Weights of a small mixture-of-experts language model, trained from scratch on English Wikipedia.
Size: vocabulary 2048, 12.7M parameters.
Training: a variant of SOAP for the experts, 516M tokens, 7880 steps.
Below are experts of layer 3 (counted from 0) of a mixture-of-experts language model. Rows are named router (the router's row for the expert), down (a neuron's output weights, with its number) and show model dimensions 0-127. Each number is 128 + 32 x the weight over its row's rms, rounded and kept within 0 to 255. Numbers have three digits each.
Before each expert's rows: a language model's description of what the expert responds to. This comes from a sample of Wikipedia text that the model never trained on.

# expert 12
Description: Word-final name pieces. Final pieces completing names and words, often before commas or periods, e.g. Pasco|e, leng|th, chann|el, Constant|ine.
router:083168194152109142151122150120163118064145085091111145116093118125072027108191134128135140083128084126117066130135140080110084128163188165105157108080115082197130142130099120147132115058131163164128150081057080130114079136138152112150164116110164137064117137132076110129174153171098154158144137144111131106131114142124131119174180114130107088161161158106112133122120058138099105136089
down4:151141040142155086088087124150184131111095166142121148078127115133134148141049145148108099091092156120131147105092201162121153167132163123180120129140107116144114135133098149120149116138102092071127140126101157070079164138104108181148074140119107119166124114142106120214110167211136114088132095163161109124101150142097107135068122169136136111092066069135141150075207140116149157171125
down5:159140107114092083151122093183135133123165113142174105140142144110097151088098116162162084097126100188137159176076117125116091095138142135189137109159093142113166126112167132112127126111123093129144143146154064170088136090129108150135125130099126117107112144102102044090091102141064249123168107148136071088157076156183157155123182138090092146144095128063174105079139160130109093163144
down6:157162146149088086141162141156162132089069056150101074116084139154113099109107105101095177092100101150096098088069142216090135078106138143078096112110075093150142228114122141144116109140112096144091133111096128190166132136118138098141101156158102126106091142135151179104168093108126202110178153180137150093124116109146131170173111162132099113149089130136130155123203150115099156136130
down7:110128120074130071137093143143070141105153181139103101091132118147107131147175176080161077145083151090118112111096087098175150146138102145104124125115147158148196192170132097059091105166135124086130079126150065098087060150127158121200194112161118165115149133188119104088115156058118139121125101112153130096144150091183110153168081147070159145092126141119148158099146132132112166147119
down8:116145141146147127146133099153085179166187097138129126197047161172090161148067096132120084149117115075189132167125115183062086108151100116143119145135118108148144169153110078155178090114124103156155153134119086166146125092146100167164151136124144170140147110143127134086148056115205123126094101131130102117151037105201101119161120113121128104122118120140109090170168140170083137168094
down9:088077121068154119104100092139175160123128119125095122078179080159128142172074139150113097200104172143136077094098141108083141142121180161131102147123160183149182135148070143158096137156092162152121107123120100099170161125108080134110092112071155138100136151079145129094063087091138179087187118180102116117098149135163144075154113164138122094133118150100148062124182201143139115120142
down10:109165127108089143117107219114140210114151139150127149165132122118086156131182144107051064081089142147145111143113093159133106085125068196136170107137114147145140156177132103151093123117190081103087137093145097101133176107051145158095165124137104140167130126160129154115067196159093128134122126138155115137149132117125146186088084163156094155093104125157190131078122143166132117105086
down11:073168099134158122097110137101110100148150142167046138118141108084085094185107147136127152149156159116116179165115103189160151152088177143118131145135154110130142139131054143116142124109150190179141129126119159130095075221172180183142157208115124144102099145153089065107092103152152084077125142127095128191131116100090106114125117146152065100126169173162106120159123171131122151116160
down12:103136121076149177119114135110130122161110116148139141162121109146136097138148188042060088079151160076110205139153093180176144084142132118087083107133176146135109159073122155122104116123122073144145159148154161098156126161087108107093148089175104099167204096147133146105165175163099106099147190091138118087164130107097144110107149112125146191057123083162121110096168125114093121150089
down13:129043058175136095097156108150075066154172148160083169114121096131167100168110144064150154149117147130156134130097184060148191134102118126117147173129097135101138139105170118111149104108126106092111107197100084126144049119162104185102092142143171108094164114107137141096136114120150139117116167103154109066105109117138137146180159062069103100107113125136138158110095129087129191116094
down14:113117105193175138088130179130108067175108170089162100187133152091198150111122188124120119129060128116134137087119105128122144024135177119113091128143143167158090137170096150130133083119111131115130076148138139095125109118160154069109163120106093128140119061148084158185146148117146118065153139162112141146099166224127113153094127129157130163116104166152104136149153074132126093131071
down15:171092122132135095136113087115111194131134069092058047138082172130176130117209127156128146141102140113077151134082072085162088155139128109141067129109133148128115207117173126123149143066169085092109074094124076158163140148098120101085106139141106142157124144124106134091174091123114136102161152182109178153138105121147069152126088164132170144069146123171093144090143138110119140091111
down16:183179124174097085125110110135108124170096203172110156153161175094105131128155148085165191130143087164107135148118065148095129121168056093098129134133136115210120143088116145127072101095153121051191153100095146091121109105127158112140107113166121112089129143192134131112108123149175115114126159156144139133142161088086122112089104127131185117164091161089104147110160094144120088122223
down17:105158171170110131122175171121124146133107176174123101086077133154183168122105099158105122132109153147149139097142083064087095091068174138147129103140150073162128117118100138160062167061144158117146101151167148081126108072094146215070153115090131122074091160106136210125095172141172098160102142117117159161132182160134082131158109129148110160120133125167140140082128189124099127122126
down18:135131113157140148115116032157117204147104159118155178139116080132115137089099147112121098120085154097103122118118145155108124129173061140146184113138127125090068119084109113141194120172157032133097137134113105198111170152108114159141159080121085093159153119110131127181148149075080118174091083050118071189094103111142118110179133154106098128097082118111095141128138116147102141147131
down19:117112113141116097159164134130139128141113171139147097168097129169081086096133113131107120170120170148156134136147092130126129191131105091120163108115083116134043113091171138147147174182168065058170101114131129151128198140152155108076093135094169093175151105153136129132127148158068149107090092115074090118102101124113107143114124105092191134088153170024157184086136133154161155131181

# expert 42
Description: Latinate mid-word syllables. Inner syllables of longer Latinate words before endings like ment, ate, al, as in ingre-di-ent, occu-pi-ed, statut-or-y.
router:110103156129074140123131185147154056042123062101110162131151107191094138145136156116129103110166102095125131094147134107121120149099153192086132137123107163175091116074127114166119136067148140189112148068086086099157084109118154121177151139151134092114156142105069155130152117141130123101133163128095174180145054115102128193146162139171149068115161154125149157110078089163145111173096
down7:116181153104136123128142201105136167169126194180157139104062112113085147109160101144100189127184144144122079115085159121091096085187078188173093170108119145145128142144145163104101167112146113133136083129099174140124161119178134114150108121166105157140149112167129161141154204101083099168091130109150107115164168136095089125130126070113044181129117117115143144163182117096128110181160
down8:187138144101158110142094091144162102091114118118163130162138056140131099124136146100075157102175151158165094108107117114117080120146120110149114190102129086156126103159124116115163190119176078102107127142122102125137139128140182087162119208144178131120123141078141133157117175079146124152165071145125134069089147074137174139041056107091040172154092098150093106142129111129091102147108
down9:096141126144115099173166121181137106123146131179119106092139139194155151129111135182093158192152092135174107140157150167084096151106184147114063118111142109147196148076128090129119075150146125109116134107133172148177126121090130176119129147091147152184123139118110159115102124184180139117117175150111194187186093150114085163072138185102133107148204157146144103139136107092078137065107
down10:117136131152062167156110150071118129174093180181114117112076085165136118148173167168108153109147138075136154142123082177152133140111094132147135129173117137158063181094071165116113136143178135060164070189186135151076108093135147151035137103128044184129111111143130137107087130138124134134129164137110129076125100137098091105156134159130135107157180163125145138094112155099161159159131
down11:124118057149107138132138157135157178098151147191108137149101086086172221137155140130133133117136155077152146037192157136139169100147042080179131123146096113130122147094161118105104167132107134102151121087116082113153153159089153101079161107096113078117180149129132171092147139126127108154127120156163054095096145077132117140115163116109089165065146111108131154141130131064143103180124
down12:150130178103139135095136167107122149165090143198151114084145028095104149125194079084106108167163188092159200116119144100117167130121143162145168136170134132175129088123130129131070164113094167102099137085133160121120111109122089178157132107126092125149127135106131129089178117129184144132179192144111160089080114124125056174162120127122097097101114195122084117140110117059126120093149
down13:164143133139071119109147085116155131120147099150157085173187128123189160159146170145112129191144119164136167204073153130144103144137186144127139109184106135169125045133100094126140102151153148059092164121112117213130117173106097165158171117162119055110142146133131114123124091157224144115131094091115082175171122152131120140188092118117127123079116115121132124117113145143152148066133
down14:091116096097121103129087092122192104130149098185113107119077069062135117110154111156135166107163123189149094188119105090208078144143122169111156118144080156158124106143110149208174142057147097107103110099149153100110115044137173179126133107118130124147186075115110163108105132182105116117110058156158117089075160106129106124127120131135113172102115113097110118111142113099095098093166
down15:119144111166129118103141121108159070109125123112107116117161046147121098112080154124148126207135144134124174152115082098168102138124179123158106167179145178074168195088154165157115107144149092129130124129177189093107108149114091161162086101120150183170124187139140099122169072084120127112138109107188086121200129181096188153119155106121144131138166152189121169150143130133095194129107
down16:180142131079146140141150127134154098149214146092126171144133109138094132125160088133159183067103107103058127154094119071098096132084139121131128149097152138156179173081153182152136150161141124143112084158144165112134116118093104190095166101205107178144101119091117158104101081159165143108148140097119125182144070152059123135161060186137137090092108090150196113115146145147114119121101
down17:129053130116127133118099153106113112085130116118137086109047152117157185125153067112145126100154108176153096198145121203176004144151142141122095175114139131165193081150151129153139140093133130108060157123129097103067137133105089119120134153121121170112146156167121127110144166158117174143147093072149170149103071143136148147161140110156134104167113123111111178144130172174114168095139
down18:142122166117107125136206150171099131092175065131143156123129159095121098102122123151037096119175106067135116158165194107127144108123133121054082133146076136136124124130094178202145042170126142074115130106105149129154116102068119170160109135174121143124144088100133160126103126162105113094124098144079172160113096139104129143094087170121144126079082195138078101118154150174142128140096
down19:125133088191181096086116067111131131122140112153121113096105104135164146124145109105163129156134131119089113114158160144143150158154164174175168162111152142159078074133094120161173101177136112072153145120106149172202041178167100165197120139121113067088171138152118127133118132116182165097085134116167104107084056099146107133148117176098094112131131097151153140096116152156126145046080
down20:114121158130116126158136206146096121124106195151108186098105126148083096171143112177144124192117075183146130140091104147076154113148130154151186122134140110123139155135140128132112096178155203095142142194088186118091142087170132140085182096120108172110112093151100094098126101136207144140078167112127125142127134129121180157193107142078120192104141133065165139133148128166077145162106
down21:135135143137106075034127085182165162160125116153179119139135143114105194115130176117079115126115163124015123162201127066106159148125128125147123119092120128125090133094132133108101136157158080127175124109112155160128142170146156191109165121154117176098143094141125131110116183125181119083059106070118139104101098114092148112090175153154092113123095088179101136143174128145149131153186
down22:100108142092065098208158135110148102170122189186097106136104138148155174151117129177134128179176095070064112197139128112058108166157170136105132133139115132177115110133131140109089126157103158111105150095129087160143100118171131141115134154131214151117085062120139074134148163159115116120155121115088115114191104149130132112116108080081105087133202153086170124085157114156122097111167

# expert 22
Description: Word-initial pieces after spaces. First piece of a lowercase word split into pieces, often right after a space, as in e-volution, le-ngth, tra-vel, s-urpassed.
router:159174143145055127168190146099161091143108117110133147190132116167114115162140192150191173149105065125052084099101124122083115175144133178169129180165153139157170095152153095136119131106157137145079120143081133115151102164100071072147104139116131094064118108075080144150104092164090119140165159141132159186145123149122123154159119083149142063111166155158108175126124152108115128136084
down9:133114135184151125117111153105127100114151093182100081101143114108162147170094167149107174148134102122090083162093104124133098082163159168139098111146119139066074135140175201133161128176114158123117103140098144176107141192160163170176137080153138150121120176081118110045155133091135102091191093126147111183126180141190082098128113123134099161064098049132140151104153140162112131113117
down10:102150063145054139095111147159092114088158095149115120077116111189133128132135074143088139158156185137157165143106123167171150149156085157055152167093153132132172181154162104191147169151106163111090137114148073162141126129143167100104094140097135088138103096202075137175128114151135145134122102099119126159138067165099108150108137151123105206109159126098099154167089113135109069082169
down11:093159123133207069124133103162097113135088111109188109138095191216106152128132149144151109136147159118089194170113068116132135161168102112096095107089110111190074192130152090103141071168128169150123133103131076120118149118224117117143122144156089161126067126125122076127102132101082070097177108111121137117118130130123112108140113124106074138118139106050156133137123185114118117155136
down12:135124200113153117097156210115150136141113162171167110181161148139075136113126168120118075170139145147096112128106196136169119147144138073115067113105048078117099066152141122124118121171122106058124112203136115166176130134101151155106171160177104150153145125139137122161112119121175134141120185144118132083127122092151143111125081093087085163128139192101132072135099083112131102164190
down13:131157069199142116156126153154149174188177060070087138106108131143099140128169109114069155095102143132182135157175095100146160099086130109180122105070112137131121142143107125111148164131156137209133194138098130083150139136141098095143155180097134193107126153133083068141090072197124132137082130081148127140133075072121099102136094151163132124105135080148114098138174119089095099126112
down14:107097184144175091139112124076127108135108095115166097105149139123100112102106114124186143071098149132151082140099127183120174106118143062141172104131150139142129191148085137149106168109187135092131121103092122098185097186100099117137129102142138182147165140100135100127170067088106124161168115222119068131061129137103123126134156148104113183152105164113092031119096095082106105136108
down15:172109197127168133201161173130108093103103142189142096107091164124105127089093125150222105145124147147208142075150118202174144128139166145146076201158147198140142125149142167119184145144145160087130127126140135151115085139134141181124135107077151154115178144105127134147160114144127112092108087150132121087116114097117166145155189079153109181165123052113114142142151130137101155136127
down16:116118093065112136092160080133174117092149096099116091160118133103162155138091131114136079119153180164113096116172130131126117086143180106079078140163071130209127121145139148149117094154138144067138114127108185153151093087118103168093104160129128176167126121227128105167152181145195073146110102159101156109092161134194087152150137144106188128087110161134121180109141115109099111107173
down17:153087162148169077146130168147164140129106125140164124178133107056154141184150135156143082122146088136119162151111167078081116067115091124117061159140113103189119112105117095183139082127141160162127116074183178148130155126182168148233081149161072116139074142121153114130140112098123105124124164159120147111094194119161104162138133106109075087157146164101148133164188143100129146112110
down18:095128130163156077145130163176090096116126088124131150056118119144087133137114117113097113132085164115122127119132066165142126133208158119141105159140087057116099083105136163122129202080091162103185149158133109125098055164075124139069143143132135185154083127168149128081110124142087119172106189129089124180193182156151165111116113103093157159135118164123129087166122136155111143092186
down19:095128119193086112103126136138158133106162139094129123128142137129131138122084102164089136089158075083135115114184166188131137115120140098120135126164136149129148168112158147177085096107071135155101140184127142175143115083069130210137124132173158119093155141124153106119106125095083086209169052111063155145138104134051119136122155186161146080108136082164101100160165101149087067166130
down20:088080102167106100137161128139108105107154146100078122148120140105100126159174087198109107187133121180116180126099097155162140211147121151130087132175139060126099139162094180149105075226132115089135152165148151172136099110085114151178184168144079136154119103091111183096113147115168135089095110116120151087134107142145178096150141131074100124114189091148114143123142085173139131137166
down21:036096128156140172098139108153076118144155109150118076135152099131142154152151112131127063192138132108083155145096125188104111064134127096057123130107134172119161144173164136149114105147085116201202181150168070175128109152098167117105110170148098129150169126166123129120119145080105147137152138138149097108163104142171179060076176169171110124080145101151150137170130172138115133138129
down22:088129141107141137086113083090167059073126104181099090133119179088104112184140113155115147171172111122186103113126100105150109115090120162082099147111136195161123152134148132143138121145092115125179198123139216157091144174165145078175110125110126155102120127113149123059151100169117155100101123109121022177160147127161164166096158147086113130149139081154125152139132136160166084159131
down23:086124137153131141157132175066101143180096135099184147116102178179093069177128161133138158115142189142135145168113125053129161111178064128150112096109093114119182135168112137139178166138129122080169150132135125118120166111104179157057084142124160108142134082154169139129182124101165160117158094169092147143079109100126107060160141119120131090071143161123130175123124103148114173208159
down24:154137219112153079074145106168115098174059168138126107142175135100156102126154121139120143150163104187132154110129155153093129139149128116155108116076130059133097106109107123184130107139169162131100118109107139083096126076107116133100085108106067095148071089096200116190182147097118090083071148075093171127147142168154123115146156079139074131161179131140143136167156136149157181112120